Weights of a small mixture-of-experts language model, trained from scratch on English Wikipedia.
Size: width 192, vocabulary 3926.
Experts: 24 experts in each of 8 layers, 128 squared ReLU neurons an expert.
Below are experts of layer 5 (counted from 0) of a mixture-of-experts language model. Rows are named router (the router's row for the expert), down (a neuron's output weights, with its number) and show model dimensions 0-191. Each number is 128 + 32 x the weight over its row's rms, rounded and kept within 0 to 255. Numbers have three digits each.
After each expert's rows: "comes before" lists some tokens at least twice as common just after its tokens as in all text. This comes from a sample of Wikipedia text that the model never trained on. Tokens count by the router's weight.

# expert 6
router:091158083113114173121152093077140094126079110139148146154117072178094110118112110133098165170112095109071084091112153071099172145062145185062088131117132138199145138126139105107171151131141097148177105100087195143118082195121165075155118100146141155111136100110178063084143088084156104183117112078140120154127121083146081071130132109174124146122146113116204164086168085110115140079164104143126082084075189120171180107153112133116119132145130128109160130115156117157148103089105116154163172087154107129103109096108106116191115121133119167164173128137175190114105113135078097111
down16:111204129098140169095113080128169107112108099122139139117055150133102089119135130132106151129133180132178132142144226102115151131090144104093038121131122103121119189125109161099172110125104140158126072132132130145127099162125106073073153145104128130128156148173140114127112150089165121125159120112113213159128174114183160096255187043156120131105175126107148152212125124058121124170100139133124116132115122115194104207127131152145130127094174151119150105128115130129101142139121125101153116165133092189120065151129126140166149128149099131093123141123118158130149117125158120199
down17:117189125082127124112092109107132124127157092116109136129127141111179103161113139110069167132145170089103185100145137131147083155102106121181129150163133133139174121123108127102109134139126117114190140090123100107131128135113116117145126057127109102079150115129000122119155128101131133192136159097103145116110126097104149219181140145155196142187137156132119149118123102110083183145126127201094130173160121113158149090222069096052108111121067134097124117123131094115199190159123074174118128128126100163071121122124148126125086137119097103241170139104123134130110117147128131151
down18:131056152093150152110137129124135192109132075093159100119115127106132135130154091110123078114098169123080129133108213123143135074150100050127110183146101077134042124145155154119150118129209228117081118132159097127199093114134148144128129134128093137129049173195101148127134116168157154171153156126163097122138091085129082134131097062104150097127218132119135109152155173157123111108076180112096111091129153104126092184116127106139099150106039192125108060115131105138127134126103119115074099165103110155130107180159111150124097155123164147135136128139116129132086103125123133139
down19:129097093134127116124129106167156116189126091157111130128155152111119129141122154143120126146112138148094197131103090159163126103114113142161174173121141109091012102128192140167108124136178154130132108137099110098158120131131145096128117090112156221057080137168117134172110095077144073128177134094025113129146130086113115115111200094091150102238128134155133110092074132128129146131143174115166128132128090140171170133146094111149121035067198180122088184184132102149126117116098106151098124176144144178117120125094072101157132144152134123139119128093107116115143116133108099151
down20:096134176079134138143114122134146119111132138161129134134083156118100128113077097125132118163171150143112114094124138083129071128156131092156078133092126103083163141156149106143124140140172127192083128093131116175128146067112160135154129132218152131102128057159145137129141159135152106168092103093137141128127193082133148100220160130150080146174138147081193127126140141191116120183049115079114177131099121063150181198116173081108088053107125182098111140127166096120128131198142118123092126135127052100127099101157146137183095127129099153181158128095124094099054125090130141140
down21:127113113137149137149107148076097140074124124095129094057176174120167118117109105117172145157178127118068194154088114127125084113104117161088179124092109152119124144130120194110128210076110147144150142141156124122173130135112101151056129117124101111149133127073163137232130136093112107085118195123131097132126100122092199124121187076124095131068132108121131146127123157084097130125138110197074091134143156124159138153089206052176154219139072127122183123101178125123131125131130158121138119074116159173128134175156123121199117144144138075131109118122166118182145139136124146103
down22:195151127147096128107072102155153177102135098136137147144134091161130153200123124126079121107111134078090150114056111154181092113156090164116125141085192136118170128109108091207154145133053135139145076120159129131108129121097157116118130114097128135154127116112149122128125171120113164064132131155045122165184083063181110099113070143183153054163129070180088114173120127111096099129139113135125162195121111137148126117097105127169129159175077127137109073128058079136140080111136120141138127150119106121098103152080144100137162097119199094127070127127062122054127160159133147124
down23:104086128108135130128158132131044130135133141123196124161250140145119131184132128125089134108141155176141163120116101114161134172101162126159157143135157111068162133104114128130199081120127128188117126127097244074100125184120111114129150126176154142152125128157155120169098078151128132133242129156214137148236126168135129105018137129142132082133128121137116088127155135093121124123128107142089072135100139106138123081127129137119127159144077110118127179117139109111123130059124097104133128130122164129120098148167125127141142136155132136113126176151139167129124164178140140067
comes before: "\n", " The", " ", "9", " He", " In"

# expert 11
router:113068077124093134160185108075143166107118128194128134127141131154076106149086176162193186149116140173088158184060103117132140163160143102131139106167099110131149132110099117121123128099150105162173136202159153137130141102181128105156125150152121139166126090077081152080149192149164145152190129124129159152186123126135160165173147118162163140108105177074121112142159113085181141156126135108124119051054134167168112147095118146093151118146181102175059096096112134095167104113102108109151128106132127132068130153131089166126144158156112066119190159151192154109134070120076091133
down16:119110149192124127142149170121124124127074158170156148139174156175116123141105134125135120090091092188117159088060128113126156137177096127204145107103082130119173118133119166131120136100158096130167134175218139122125137128177153124172120158132129131140158128091142155107118118143131083117129056116106020123158099131128150133108138127066130128081125139136123127149104157126189066079120076127142150065087090143162138161140119166156183102161127196100179129084133150055176084148157113125128121111118186153151101158134149071125035183173164147142137080127178099154175111134145153157
down17:164127086168141124121145122113104129099130210126133134106192140113134133144173160162155126105111135128128091135123109164090202159155113100107156136137152140127000143143145115165129146135062124111171104136134165098126094150118103157120102129127146131142156122031128179117117182128202126098129111131120092147155077076122140107203057073132133117121144128070158118128136077098064147159169117096143136056160115121116039151108164145147194115115165107139110150149129115121198148133118166133122103114163158131067140160128130133109119159139125147089193128108102195142101146109123152098
down18:107125087153094108128129170127157170133126096113077134123159127162131057117117133159130126037156117114094133155108087118098132126140131089133136113160110222146126119114068169212140138131165129218103128132133159129100132097147178128102129170095073136123138171129126166111136126117079151131156180122166152111173143145152092138140135154164109018085122117113101115062188175110112155175118167179144149155134157130126123159086126184129132128158098121128128139152090084100130119127093153055148120126063136145214111114070163163106175143127115155095098148171089104127093096129197124081
down19:112130128163159110149099134126177157133110147128125091227168133133126143152044114122115130108109146104130122180148167111139141132131099082122114122138179095182032112031133162101147124133001126129139139188138146170093115142128124135099062100088102128133125112090120095125123151130103203072146115148127146126152138139134153162109179134133075130133130204118125137120138117118122128202158119112046125136140116130123100093175104199125119138119123160103092141137132144070118084102126171068129144130150113127120115092095009173116125147136082138105083130131173168132130112139141126135
down20:182077138157091130149131157133156177083194108138094176087140146160115098136150153124137155104215114124148186180096149141140130117156127170131060125119134057090155132112156140152108140161120087162121147133116135172124111143124096130184138132167158171144177096107124075054157143117188206129125124124116183177131137129080114180129138133158128106137115114088140119137171109167109130187115100111132127145085133134135043189210113129125119128129159148113125145125113095150155131121070112232082117123123166130137140218138138128117148134119130170075135144151046169092179157159131129129
down21:151041128138087176133160127139152162134147129144141094132140130180149093125144176129196126062130143059096137135134110121123102061050144132184144123131151117132127157163143141147119074100139102133039135189118165097096142126108108131104087130133105120126170121152130161165098112206144071163131099173131137153145114157130077150152110155131098132111140150137129124126110110072062121056134126108157127164171221089131077156191106170132130088161130178123168129129088136133118125047105133080132141139168074115131069190159143170132126111145128137145167126142104113132125054136164058136
down22:128152108095122124128120118124110124130130143147117104132126026147145164138120114013110136054148090163161126078116147078144101152149131125143049152171135137110182121140092165126120151128024136163126116078139146075159107143130063131130172095114135112133161083079176168151107073059107129084169153098111149047157075119116143139110160123075141171099146127087070138113136160135158140159090124129134122134100138096106128104137141093137082109131131102225160135154141076137179146139151123057118146123165106110086051114113117114168157125161081113170127121131086139132098127128128124152
down23:130064126115127088125127119132154120086121093113103149105160139135121100148147189161129133122091210121158168139151119164184125150145180156127107132113076135112000164119136177150101131061126129128138181133167081119124105173116139113123144145132123131104098133057138133128119129240157126182113101149130142127077138141193122147158116147140128121151089144203149054108160128097081158109129095118122122127132096106169123138174129124127102145187149112099111138091063111138155134110145124156133086122124138147129121128140158128102108101087143087143109119093162109169128075224181137103
comes before: " ", " —", " L", " •", " N", " C"

# expert 2
router:116121098099083114151152137129097119163166171083126122084090162101092136138139173131121191149087139124142145086078184178103059109142132193146107102117140128126154132155098142138140144191102113127134121118102143089124100173178145176108116142147097084139121135125099090122164160102159128090164125092093120118144124121122144240181129150100165112118113115112092070094079085097066155129143108131129139143125129104129140138072198093137083171131157138164138103204135107060114126111127121100081134108111149042148161084084160176063147119101109113148189095059182118124111155095064083126
down1:141074177177121176126188198123122170214138148096126174187148125116146159089152128080172092114104083161118110114076118101121126093085132117051127019060102182130070065183132092091104103116173143130147152113101191150079133116146117127105094138145122095122089134119181112151089130105135114127122094125137080142162117148049127110151115126050130095095071127123127095097124104131145144108096154073121129107192101127110097091081113121144143169129076117145092129149129170088110160109157157106142099164152149077095129124142106161090129087071111145133124138102136110144128178118147100121
down2:127131139149156162122150166131111160126160130128065150151130123148153160180130163109131127104114140113174110128097104155124088114074080135105091159085160156161124111190133181131122132117171120135127209150109145144129183064135159011122123128154189083116155119129104104144108113027134167020097140085075134141135168127125138135148165133141112105113097120122135143162134155147136145166134084139190160166127136146121170124075101139129130107088178134120145173121139173140113157049144121166142139067130128056078213128173195113107128099131064153137095128133171149139131116116102123103
down3:164066121132104084094171131131135136131075155108117108127131175124088080180133128134112139127119129134140184164110127130129100182112179116126135139123186128129182168094061120128046069126073103114137164122103127154100105130104132165113093049121101114126191075136102125199133121110120137172110154125128152108113116183123151126073146108105141054133066126152103093129134048140154119112127082144163046119072150152121126139087150142161098131119121159160126116092134073104133150159209206146114207109098092126142142170122093142126132134205174127149145076116136169110120077100125111083
down4:187144130113091173068121120116173116110127152125152207159088162100130112129119121164118129161161134142047152112197072134112160154117112072069127142123119098099095132114106115125109061115127146130095127146171106086153140163063105146099097098037095205109120122120134093059122144123132107121143181197090119124089099142134076100092176135072157101163120123061085127128088126130128160140137140148160118115128170136157166161122129123126129136108169088165186143139115162063102161168130119131154135123127158082155119093127115128155072149069131139218158133117079096191139078130110179144
down5:131104130144120134131177190079151135135108084142128174131164132138135120155124124138151087031154126131125167150111061143124204092101128128073199150114100174080097113106141138167106172146126086129121131134128113088159128181153105116153138189151152085009088176102109127149059131162139111127115169128091187150066153128079117123124120185126147115133124158156174125120147124093135065104152087124192182110103152127189133131130111156127133120163114101170179123121087178211130134096146134128137130174107159069128150125129118123110192136129166125113211164152139090156113151103138144147
down6:176079133093150163154146161090058103130133132115119123081169164105073124131106137085112157177138185121131130117143120103136141126179159110172108105140150096112133088124127133159149082123046126120140101114123135100159121121132097111130132151144147119128131040132077135145095153121116129148121113128069155102166085120077133071140104110135101112140131206113079088138081087112033154138095110063198169122126073066053118174138089135115154083135183140144096155128148118096107076132134149078136213113105085148090140130089039153123128066109154122146121082136127157128129117126189119165
down7:061130119139156157200100112126181089126107137106107068115114171084128128076137075112140101139141138121098095137092100132151111090135136150135144196187101100141085182149102118111177134083156143215113095124123110153110123104117120112149065073121147131125104109136128157094175129132030113129173141104131133147115141010121122119081091099120117190160130133175132119167124120188091136106117150118093092149098137108166169128119125124119095127116111140099115140111125065140129107137112174138132159131127117112125104113045102185179035115058155123164177097139130155100186103117192149110
down8:061125164144183160072117072135094075114131130109146137064074121111150164146109116114170134118131117067131157178174144134064133188131144081140101148164102118091128106175179063134179142130130178203038139180129176153121174117112098120079117124026128091131125159128113128126117104191123169113151157192120148117161092123148108109087128128125147116151123125168129124093130199105146119100144087125131126165118184086132119063133096196119184114098087138121106090166121140127156059154127097102112078148128134143078172126111114121107152164173097090146142127109166150107139089130136156124
comes before: " the", " a", " his", " an", " to", " it"

# expert 21
router:125182167103125139102108096135122132128198117041118161160103076094084092153107172147137162149182078122175102139189142087135149097108133105054121064110138170114140118079199115107100177139102087171175084120157125162104104087128153154078164135101153097137164170117156121056096078123162095136108143123160120106077197136148172089157134125157099136153124149131113123113090115140147099183119103116114226139188117149185080114139141087151138089128163150156140167121106152140104140124181102094153128172144166095098120122143097082157111091115148125162139210181157117103123130123145102133
down12:099111129045162169086124113123113061125170170166078143141102128107131127191119128115128169119147115192115158121119118134124137134129093124069130131166135105124052114163126185116145152128113139126116151126202114128192095158160112139124138119164059096177113121111117127122122112140131125120153060101155140168114105121099134062127091127126135040191123172124168151094185107123093094112094101129176087106100101226046111139140180164118121132114148130124125097090141133170095131154191131132133109151173125164141145072124101168130173117190121083073139152103118116149122163091141037162
down13:116124130139140117168104147113172125144117130039102123113115046068105093129189158126123165137079119139187140086153180061123243074124158129136094110115120122143115111114075129096131131131148130122166108146143132121102109129105145112150172126130104125159121166153110087084139106127130128153107192152193151106154127205145116180117176118129083091169146093086112147116135116123111100129142073103145128128168135164118165144141108100172056166119131149150170146154094161187130111101126201115125094150080133120110046125076069130163130091131058195121120090142109195128109133178161107135
down14:128086128125119129172142162136091124130110127093136071120154147143128144120079184110107095127128174159128128127112045203124131072155190154140128139137147104125097085168105078149095188144133118157132128146129129076123141130133085168191072168134130178146121156153164165125143127148107131149174122128134149130151171170114117125120130125130164122145183083157172120231097067071166156177127190184152062135171162127145128100158163128140143123110128125156126163136131146205145093141210115111118097110102160084108124135139103052174186129121170125077127133146111117114040135160127195100
down15:147148140077092127112151128121133123110168116149093107137176132144105136154125120109135158128135124147204077144109163165159134108131019103133115095089128175090131149082099094160104144137131132057110141157144181082102140124140099132152139156207155104172157122129151189124128167147152021115113109128105079137153108093105114163159101045136110109130146101129138187125103139174153114119118138174119135098106140123105125193129126130133038123088144132126114129125161125135129191119231083085177171088127134104138127162083122041106107097160171074128134119133130160142142061133184100123
down16:104115167161209101129213129144139126099193149189125151115134145136055129070096102094169101196135105105083143174111123094149164103110191134176159064078123112110059165170088133155081134150122139140141137117096097111128131099129070125120212107158196181139185131147112129152081125121139174112124112119128119137084133132163093159128071108147129114139132062122133133099128150134129171141082129239124124104181174122088095105165113168183136145156150152088126130164076049121135116087154145110150127125154123131116141091133168119152129133150117149122088112126124126053116119137140097132
down17:089123143136154155121121127124122098147120161096128136180121132059185121149134148120149166122123130128102219126045113125124075249156158142130112131132106119153118117124125129174079122141142126126129101107208131100162088164149137124122118160186152098129097076109138172134056149043072130138101094154106159137134138149129139017086131126121130137055137104105138173178202133088171102111123117092107132035107108203156127097174152117132104143162061074122129127202111125152080117140127132099123109121107086132147097113116135095169127113119145131121114131133143109149122124122116178141
down18:104142171102170021166144070189118132122109116088126135085141129130153155087127148075113128101121114162126183128112146136129117106102192123119234111114125217125106112131129125120120136137191128130059154193175058123158176125122141165126106128125125091124088129089192129128163152107146117150144131108109111131124094154175152130079201115129117146131201163127171098093157095120130173144140098100161154144134119075096127129114139123136170108122119146087153169166132130125157107095131171128147098119122164129207151131089105128139115131137183134066131125127123231204136147153111133064
down19:126156050139107144138136117092115163113125129091185063127132152112051116093169099121121169174084120157129197129105162156114137116078099173167132163121145066017150186137129165100128190074127126147134153126136162121117124163187144110123144137152102113123135102126129075100090108129131105153189142110128120130111146113178136127150112155189159117107101145157099145129164096150209136101102086093128139130144211114147087096188055144136077132164105190125128127145095122175111061129097137122120188139133142189149054084173126102140131115132137184122132118159132081125132075133141135155
comes before: "0", "9", "8", "1", ":", "7"

# expert 1
router:095174100167129153076126117187149148175129109090161118130199159123116155114069103168126098174160137115142125111103189167151111208146109140104117172121064113157184111083125127149126106125123140142112153125097102173146087143156113096127155107146137113100062155126114056105132089186154135118142110102113134051183106152144116125101100121129127157083196135101055062172103131123131111148163076186187154094129124113126208111095138133074129100139119113103127059127130082149090061135136167137164099133140098153116117123112127111108068128096074115105057116165185107147144165177128111117
down12:076153124087073136173114126194127192131080098115096108128134157118133090118212104112136186077109127143096165117111129161137188169102144141088137130147116104145116160102090155117127117128145100080108133137168073075124112086103128079136124094140086137214113165152143127103122123166135129134135184178200099132115117114097216130105139131141135133189158073146101132139114151139233145153110140153124114151073131140159120186131141060071155132117157055137094078091158136174105135138134148084145062118172126138155103147132131134148127131149155109141117113104131129083118185151162041165
down13:124119096114124163102135113077216027141114156163128140113128062128062185132118136116130088125092114126131138118082156116104112068101148178078134147162145125119151130123102134089118144046130127097194124110127076129114142174120161103120167171115056126147088110153084130135132177045165133120162102136163136097194128163095175116096151155127127129100119125118102142088192158133134127127157129148106085094133112136062000088148085125117098105120121137129148102103132130093164192110126114086149169126044118095159137129164108135137153136161159119122109167092165145126159128133131143085
down14:150064174152134104103127143085160193162154133151168159119164127165159103175194126117126142111118184100155128155196146111103126127159126105154153075113166168162139127109216073111099139123138131157172129131145179118125121071164151129136141100086112147125078154118101070161097142117123208142145133139108140143113164157123187129153080162178060158075143116183180143116151136152115100206156128131127083178201116106142037124146130173136169200129119078105143155106160129120079180134127112101109093130129134065128148145126142145113147168156132152155075132090130110148133129190118111086
down15:127128130123132080098131126156208125161154097126139183119102096186068102129131104126155052131149142158124143173128154108099128109157101114101182109119159127120024130070095076061119103155097175214133115132158145137130145119155169136133131122113134137093119132144062110116132120124136130104157104122121122176110104096194039084127136154097197112063128129141054135163174129148163080112101131131083173153147125144093126128138142128151116016085198021158142150154113151125104171109121166123138121151156126126170163122131149115143082126132093146133112099119161126088106136138138128127
down16:133128155135182058147173166135095093112080206202116129140135128132118165120107088126126195144190137128132137194110081144118097138119139129134100019122135147172117132102131154107143163113130122156134091177125120087122124091127164115152192133114097149210140121099131171105120114095095154150180064140141130100104105087129130129121111119113105130058142100135154114130150127200134125164167163170089156142111129046132136208097128129131113136104115120141179120124134092076144176116166179177150134141030106101153123128114080111127043125143139137065103120120100107105104129061126125127
down17:128145103095200146089113076071127054092120119141128191099127124129118102200132188200136102123146124083125108129112147101136128146171095134141095147099135067158120107136124125149134131173127130145094136119127141142147132083087157114123174140166106143091166161119099083158149102059117156123158155145140077122140023091114141126143119095054090144141134094109181089115109149123135141146071082141112149161129087120157217160104148071155111122128122097130116161135144176128112137118109138177128115156119137145178132132117175146069085120151079115117153129202012111075147154072132080137
down18:163142117139180143135132130094135173142173119097141141099156097154159003110089112005108130123151069199123124112104143106133132117045118132127181202039184114162102129113126116138099105105130133114086120132127138132169120153131123119116118191158129121114086141120181120155056165072090109124144168096103123128151118171124108112140116178118104088118122115102164152165147179075169140058131091105128148149135134123188130063118069111134103124156085073060103128164149127135160158128076104197130111127124110136113121164147125129120128122125129110127138096146121103127065097114155125084
down19:181084146115096077142193135131112183122107128033188084136193125129171096122138130074185172109133153144100150130098120206124117146131126103136109088092130056107159134090160127164128175127174145130065156130126107085160115084129115148146150123120165137148136093135096120075131131139120162137135130049117132131221140120130213156168070181134061161079072097106147112078141134128113191165125110132143128149122138131094109084095110134132138079117122124162076132085130106074125128125127126177160143101130100123141095172121156151131108116144059132122047144161161145120165092085106110131
comes before: " of", "ing", " to", " in", "ed", "s"

# expert 19
router:126068182079154106198144142100079107128180123117170156078084172175095116121182104137136179146124171125127142144085153155099101105113141146132130127140155097153153136153109185123156176177096085150152134153102147069160059131105139185092151120104173101172122083102105134154139122096139092095142129100134146117158106143137140192196141122167146080079108186084176101108138050108120146148161137102122158056078113142130085075122182133118111124149120161117070145134133199092115163080145122102093121127157138075080119132096122122125120147131110132092183083158134121144066114107037107139
down16:125146132131137131158105131131201115139183133125126140123139138080126105105174149171172126056125171149128144117135173128152066104098118123154086172100106066108170150143115095123080112149118103144102128118080082132166129189129121122136149150123155135088190156049144130055127121125118029129170082160043135123123071160138085130100199112118121081133130085096128123110135110139132150133116115165129106124114026114069125086122149138153050116118088109127187162124145066188197172101128113125172117136146175126130099156127127121142123120089096142110131180128149134134106163195185149144
down17:193148138178144116127130217101082111137028135125149084176152135089099121167132126152148130206126149145119135127144113120111137190043117123132142164103069129129114131128118104195120141111084084163091111102118128156149160093129158133120218098128021092107125141072129089144140108087124154234169066121076158145181098157084128115139119125125140154112067108134135094144105139126172181119100104094078121084102126147124153108141128146133136113122143114112145083125135123141121157135106169124131134118107127120170147110137174116122175152150129147084135146107116091056143069189118128077
down18:141138127136189087105223184078138123071150206128061132128142108164123124131125127178116122148135115150106117104137223176060127167062089091039151127118149136081107067126136123134085080105146176121142110104137114107129100113163170073179148128089131075138126149128165178104079162147075140191131124131119104115198104154151171124189147122194087130087117164109139108179103110081132105154152119113083191163105090063095084152121120123103122134156114112113077107095128097145126109136100118125104132087135116117121182142162158070150152124083124131111129129120126152100152128119139140098
down19:128076158227117167129123139103125054103110135155123145090093152148128052146110141149217146149118152191134119199099087089144119141188128099202116116133172112102029139137029154144186167153092143056114133110128162127105120135092155155099106134098130115131107057066117131196148137124135109119207122123125082112091112132064146157129148122125136154124115148117130124070123128125146131143145119121100138110130188164111141135115115082129177126126148130142129220138120122124119104120116120091076095118127119105132170142124057111143149148145074127087184122142116129092157150141101162136
down20:087155129130177120158073145117066162146099107132178109136115157115106104121143143187118117120096128131133149126160121120136100072130088136092130037124112125169098135114144132048131225099154153115128150051127087144114151122145108141118155099131141172038121161174129107127150161109137140126129109065116162069131101133133126121090091151126091170130143082152134116189170124177173186167135155112162150214131122175126039173135163155157167125158119117104068143135083173119121093104087114130116166142174132146098082138167120127126054065101180131144109067139106136129097125130142100098
down21:160161160049162128165091099131122127105148183126156126098067125129135106068099139131160159144151150122128127127123105146135103126133139112123174168140179138160221132055169120096133151168145127119090130129123145115067133112116163126118137133168099108189122132133137136158198124097075134124134112128131125115136087207105137124127139072131094217131112132123083133129106123112068115159098154119143144196132154111095114125062129081095076131193114128113148121119136129186135169132137042099099129092118121157175111196184122097126143151092079086175065209152132168139168114076076146163
down22:203149189093134171118170200156138146145135119130110127150122077131172145131098122124137130148118108078178115138116065078105124136096097134148105092149142053129151093104104117129147150172131187127180186247148127135132126159115126115107126162130107087129152088124140111092077136112099136183038103123135167155175161164070126122119120124068215094188156131134157107117127096138135127183106185142112136166138166050141145179126139113091076130138124097147167153142138160133116151166121081126121134119160120109183096086098157108129133156157101144199152139117128106117125116113131044103
down23:126174110116097063165119123055191149130122128103117134122156133119112138164134203087067138148131190124132135131098127114095131113108093096156111058132083161190056172093115169115096126116105152128122124130112127130097134166119133085131164163173140121129134124099132188059133136119108129202142147122115124103129129144102097100121158167149025129165167081095134187126143147142126147095135071108137112143103099128137109123121117092121157125102124136104134128173100163193136132133117145199153164153151194145063103094074096147191143141096117098127159128226107103148039110087080122164
comes before: " ", " the", " S", " B", " K", " M"

# expert 10
router:147112190133116117174166031082139146129149135074110087172151084185151127162105186106136123142118101132114126104167194085162119150129129106105092108101131132088172185174084109102148184152157129170157120065145097125163109089161170093125169128136166158066162131177145079071111113097173148152172112094091135180116152144175173051130125107068098092177103086130141134112136146110157118148127146148080095136092109133142145146142090106124101144137101114094116150092137111178108163179150134155096089179147163161149113176135127096118110098117130134104094181177113108080061078099151091162
down12:047132064079149112125163114109132164099150125142125128159078184145114129106109134116100134204140136089171141129122124169106120143126128128133138127130143138185101127130129152170163128119088085119105105130205126100135163076102124158138067131113127123122145091126120092143189138122106128146126109123044134177188128180139150141176129118109103154116167155167151116066174175111164125168166142119113165128154160113061073151089129140131135130157109116172148125110158113122227183255138125167131081124104185094126083123080123205128120122085130148136118106123119149129153130176093202115
down13:125101121174135157160134126125109124149136192130167157091148155117093129141093139048132161094109139003148068154076076116148175103121139040133078127132208127146128130132200117129080133104145122136162140128091134079165123131126136106139148126121124110092111140124110139096139119127183077121140113150127124122090129147137183118156136124132210093134161179166164110127121116185133152012126106097045139157088183124129152225070135127127105124172138155128124124085113145104097093135144101097154127127151113120087141157183096103130130138103130124127120116086080179130099097114098136165
down14:127122136046142174088101097138096121171151115146129179104139157127139055120116074096123119045090143144062134141161123107127133125078101111106131149119123110153178059078113143143165128098116122109123050101126170135146110130083094077126125122117080110130135063121141192103170129121128136140130164113136148180145115146108137117106052085097087132122166149128177137116183128114151103143104098059118129064125104131130054151141128078123117160077078112204155165131105087138110097142114128104133125110119097119131106148098116218127053049120133169180091096132127128109136118103128203171
down15:133141150110163120129134118111120045147148088117130121049109129179106105094110177153125113075164116111136130127149142113179171117137184177087110090180121191155125126109157071111125140124137151146129138110116133122092102126166165150131113128109154128112164179126127111157140129134138134114117089132181131118150117105156128090158130128157187206183188116148120118197142175136009128104015078132134108124085161135139135183122179150120128127038067129132122146155144137131144188146067116174115123077088110131105114137143128118130201095127047145089130101124124159148128148074138143102
down16:135127098134125153135167080131160163129191119157037141120067132172125127146139110131118139150126147153115144122122137133158126139129053112127126095128127112171109143197077128113137084112131106128128128048141132152149128126084129126114176187121122124133147108125157157113115116113135112121157112140135114106047168100155144133140096112147129129176121096126125154185195125122113117135108119129139113143136105125170103150076117119125119228129027135128191171200121050136080070100128127096123134139141140162129233150143130164122130081186031110103132122181165179196177113081136103110
down17:117123163077092071127156129122101126119109081152142093077110151136119124112127104074135134139252171123129150110096145133042112134151139185149128130131105182137105135106111117116128164095156134174072119110126063078116132128130128173073157231143121131129202080094138130097220121154148145129158097148153120030117180103121118130178125148084128098136145112086113145198145127162172131168113132126128116138178147149124118103114103123110135107092106164134078188122126119037116183091101173092143136116110161107127121123080116057133122078138125113124139122117142072105128094129122124114
down18:225081108079053131139080135159147136112104112121195072159169086112067159133146068182174145126079127139142114173115098122132150201119123151099121128132113141125169166140131068081157122127117122183127128131118191147143106131125102116179117133134143121121052131073154107104105126168118139133122145176151117123203138254136087109130143129122147147071136155182146194109127195105100164048123081118141173116164120158129143179134145128150083129126159130137157127112148125119185171107113133155105123091136131146124157179125129146092134128124106123115132117090124106123163143072164058129
down19:127188105139111038163130143118144166081163079130153101099143110148126126106126114101181170181167147135162165137126124168086130182115132139137167110127188129148128121164137102166093115141137185167153120112112130140057135092212109131117056132126146116178106150100107122136066121102125127146083182100137149120120158131132112043108094134127108111094100137116140125031116090133117105128126167134224139127154155072210125121156123128179131106154121099152172182132090115149114120175143126136149140183055133121079112138137142133147054063085087123105127138126130142138141109165216134121
comes before: "0", " |", "5", "3", "4", "1"

# expert 14
router:197177186124083081131104116142114168123135149156126131147116130101122134074203167071111134156164181078143068120122091145168122121083057108161179155151061094137083150133143213081153106162163045164077131122171165134095116161082156132123163161107134110160122140106139145156110100093095158171106070157152123090110087134145149129102162121160137123113100136100143157104126088142189068155115146113118161174159132170125101095129151101092176161075090107102102163106125138158116113141113118156085117141142131136181126157180112167152134187111155169102164090133119120073105087099174180115
down12:137146090155125126098158117128125109093132145128153127129122134118148085120181131129126118099174130127132136061127131150110140105114124101136129128131108134143129169151125129114125125085122158094137127096126181163092140130123115128099094140126130133133123087018173120176176105098075142102164119137104137127050072180132173114120113022165118060102146069138128136128166107085090119133133170188102109160129213122114129102075073090147160132203124081127103130159140169222101122147148045177112105134203121095128152130052125160162122092139087129111105168150175148116094138149115047112
down13:114125159128198101133116159127059144092087120079116099175132067124099114140108157116122177166127133109116114134168132160106123207120085050073049127134140087106088110145120125152167163094120136131157140081114200045113172170130113129167141122125145149132071187131088114115115130158102150128172135159174129070125132167163108112132090134140157119104137128126160122138099086069143158100162119120115200066149133126177129222154090127154088115089132120127181126159133106125128090121121156036119167120158149092126130162124138098139113142131075182097100132153078112108171120170126059104
down14:164109131162152132091118128146147157078131125142130123132140093114100166140053125124076095154126120130115070103132123141089133163097133146126061128142088178142048127131212155169138103163064182171075133125139138090122113171100123120128102098127133148134166113145129181202124109164090139155142180121145166150143134107121174119125140121166162136129168092137102155122103129136143198116120177094165139135140142227151032169119121156129128129138114190181088036203106118130166106134135135079110152105068129129091079129123137144121152118063123147090110133111128146084120220147130155122
down15:097144104092157115094123135138100149087178071177019090131178128131121125180083141186135091104099109121099146140145138129037188039111120151109143096133159131132168131184129146064097143059098157105115088130134135115177135168131120118101159128119132138133091140125122143130117127141168063131136153131128124167132168109073158077088094127145122130121129064130137181074107080185129156116116139151126130129098150120079178145151119129130163119064094195173165124083143171115068126089144137068103119100132125151103149131138125096119124097122110143148160096066189081199131117082170103139
down16:153141124146138137098133134127119053199145152072115159197131099121126105138124119097098155107102078176147177145111137120126118191136164100141143061138130153186196138052150112121066150098179123163125099122125074075164152150100127135127158121129174192092094097116143155075119157128127197117094147096129167093138129206131125109126166125124126157135151133105113130185207072124124119128165117171177040117117088143129105159167125113112084121098140131087136128085099098127122107114124086137122125134120169124129094114150167136051185090188169124170160155167132061112148069099128146111
down17:117093151105107149128129173127137171020125147128120191155134088114123119133114092128147106096094126152142139188112106144121071139083162119093174117064131103107158121154080166158110132070101116073093199182098062096144146148143114110150080135090176126159116162128126137045113202152159074128145142131139136084127129124171176127136080132144167122132130100140129176156201122173129228128165144126094143129111087142157105120139092124130149089118118063180145144146168078153104132071128153085120116113160192101161131145161107100182139126121075089085121114106115123136168190124114108151
down18:153132130128137116144140113148183101114123033072137108180144131079138167132191112086194150108185175127147182131127125139118143137152145171107096154074106067128102129125075128101088122137197107119125147127125142100155122091132137134100166128130160166112153067127096181130127162150136128134158099152116051108114114073178151125132147206127178126144134108178133122107151128133160166091158192129098125148153123141133137157051133170129178111115110063129100098110104130129118108076113147135188227120069102128081118103121152115107158093150119147134163197128125167133164220179149122090
down19:140132163087177127212129050189114111158147112124099181112129078099131142128124130193106086125119132144172186158110130120125205113172108048096222111129255138094140170151102132130110115121137087135172121126126111147168088098097179102131147109111127103129151132029152147124095184080161094139119152131152133143113137095160187129093139140151120146147126117104125137134137098160125156091129106145122111149097128140112146127154116160119063175173134126126115121114124124143116157132131116148116184227113125137137132146216143111078133089113079122111100114150125144156130154093176160086
comes before: " |", ",", " ", ")", "–", " ("